Experts of a small language model.
Experts: 40 experts in each of 11 layers, 4 picks a token, a softmax router.
Training: a variant of SOAP for the experts, 240M tokens, 7322 steps.
Below are experts of layer 2 (counted from 0) of a mixture-of-experts language model. Rows are named router (the router's row for the expert) and show model dimensions 160-239. Each number is 128 + 32 x the weight over its row's rms, rounded and kept within 0 to 255. Numbers have three digits each.
Before each expert's rows: a language model's description of what the expert responds to; "raises" lists some tokens whose logits its average output raises strongly, later layers aside. This comes from a sample of Wikipedia text that the model never trained on.

# expert 15
Abstract and common nouns. Content nouns and noun endings after the or a, often followed by of or to, such as idea, control, services, research, building.
raises: ",", " in", " and", " of", " (", " the"
router:072147121126110125129146140119090165135145177104116096157117181108103155179089166142096108153106101096089106127122165116135140077158100191119113104097138103132122170115088089211174130141171136183182121123169191145103119134166135135116158152

# expert 1
Proper nouns, common nouns. Name and noun words after the, of, United or New, such as States, University, Georgia, Army, information, government.
raises: ",", " and", "'s", "-", " (", "."
router:169113114087149098105109135105094101120127180072062081183143175078108171110132164145108127101218110078100147136176151128104109107145153132169125079099103148126133143107119126173163138168113165130137131135146137082131138174094138090124142162

# expert 17
Mid-word fragments. Short word-piece fragments inside words, often scientific or taxonomic names, such as in, it, ot, ly, il, as in symbiotic.
raises: ",", ".", " and", " (", " in", " |"
router:205124094107086144165162123131142104157150162091044152129076167127113107148111134110143066102130129109116148192170147159087098107124199095158147066127094133147206108104096101198106126178105112170204143098154128062093129184135057161122121194

# expert 31
Commas ending phrases. Commas closing a phrase or quoted gloss before and/which, such as after Pennsylvania, 1912 or 'leader', plus while, when, by.
raises: " in", ",", ":", " to", ".", " with"
router:119073112151101103123084128094180113121108119177142125186128146064140157124101129141077149135126080165059189114120137128131107122152120100094116139095140101108136135125063105166152152189139149110138113130107092170104215167136110142093111222

# expert 36
Paragraph-opening There. There opening a paragraph after a section heading, such as There are two subspecies, plus name pieces like Al, Ar, J.
raises: "-", ",", ".", " and", " ", "k"
router:107179113106126082125096135129089155126130106134155165127150079153161173124155169113124134097074156086139105130096172100101144139181126155160158125186155086116132071100074168098140160055142166160145123148127096087170111180129106123140124142

# expert 24
Networks and nationalities. Broadcaster and country names and adjectives, such as MTV, CBS, American, British, States, plus he, which, but.
raises: " and", ",", "'s", " (", ":", " of"
router:143158119133104116107135099131159154084136118168114111071162127147139111136145174145119113131181078176177113150127071082138138105103058055064144093154118088143128185146121119146121133160156100107135096132103153133168085087184146138155141172

# expert 6
Pronouns, numerals, fragments. Subject and object pronouns (he, she, it, they), number words (two, first) and short word starts like ep, St, n, often in plot text.
raises: ",", " ", "-", "c", " the", "y"
router:178160132118171151103115069134098126091149101132129216071168073170100110144131135080145106118128123171170076116148127131177085174093127129138113115094137171201136157154189134175067193111126081080158142153150100119142095123142147148098156128

# expert 5
Row ends, possessives. Table row-ending pipes with line breaks, plus possessives ('s, its, his, her, their) and section-heading equals signs.
raises: "-", ",", " ", " (", "2", " and"
router:104143097145147059124113090174144077105135101149091184131128150113154131121090187183055103173110116141073111105128133159118097137140122193114182126168179121134173185089115156137191133058157153113157132082130160125132147113105124161132130162

# expert 21
Punctuation, quotes, units. Periods, quotation marks, percent and degree or minute signs in coordinates, plus the words that fill infobox fields, such as Insecta.
raises: ",", " and", " ", "'s", " to", "-"
router:133122104080202069134110145131094073135124153151104127113075127143142164063129127156133138145099102200152090136138161130090149136196136082105098125130153117199132113150126118139163093122163094161115096100149157151128087101129143172126161100

# expert 29
Foreign word pieces. Pieces of non-English names and words, with accented letters like è and é, the plural s, de, and Cyrillic text.
raises: ".", ",", " and", "o", "ing", " "
router:072158132121157177118105118132113151176157202102124124169130127090147147129074119102141165125129104114087147107128125131089064107153093085101163194133156142130078100145203153134052188110114092133139097146138188120131131139161063181144084130

# expert 35
Lists and separators. Colons, commas, and, or, dashes separating list items, names, scores and label-value pairs, as in Born:, 53:22, Hødd and Brann.
raises: " ", " and", "-", "\n", " (", " In"
router:169176072129115117126147063170154094131163061161176139176217113102163126160168111121120083081095100156110182121149160138153104114059109140118160136087139155106130057119107168112117134131164120103107110138117132158107116090109161121167129151

# expert 9
Spaces, articles before numbers. Bare space tokens in tables before numbers, the articles a and an, and %, most, more, one.
raises: "\n", ",", " (", "re", "\n\n"
router:164159136083092191104102138129092119095176115150136112141098131159133088136176126114133111125135112152121149133171113044127180152112110150121181167125134123165105139224181192147102113133102168145109151146145119162167132115052112119177145154

# expert 27
Spanish and Romance name endings. Endings and pieces of Spanish, Italian or Portuguese names in sports and player tables, such as Hernández, Torres, Fernando, Ricardinho.
raises: ",", "'s", ".", " and", " in", " "
router:109201145125109094137112142100105174119110072135065152140075114115116117083064114184135111097142125125098184083126197124104122089103083113172124108159156096105093129108142157143115138086194165130115091135160095192174166124127141091104079182

# expert 2
Preposition "in" and closers. Mostly the preposition in (also at, from, during, there) after a noun or verb, plus closing parentheses, braces and dashes, e.g. "born in", "located in".
raises: " |", " ", ",", "-", "/", " and"
router:079120082089103075121157090184144178129162112185174159173071141133146158162127131119052136183107108117116134126114111111124134154133164093152112110062106136108146126122161120058117152164199176099143150155137144168137155122131134138124127127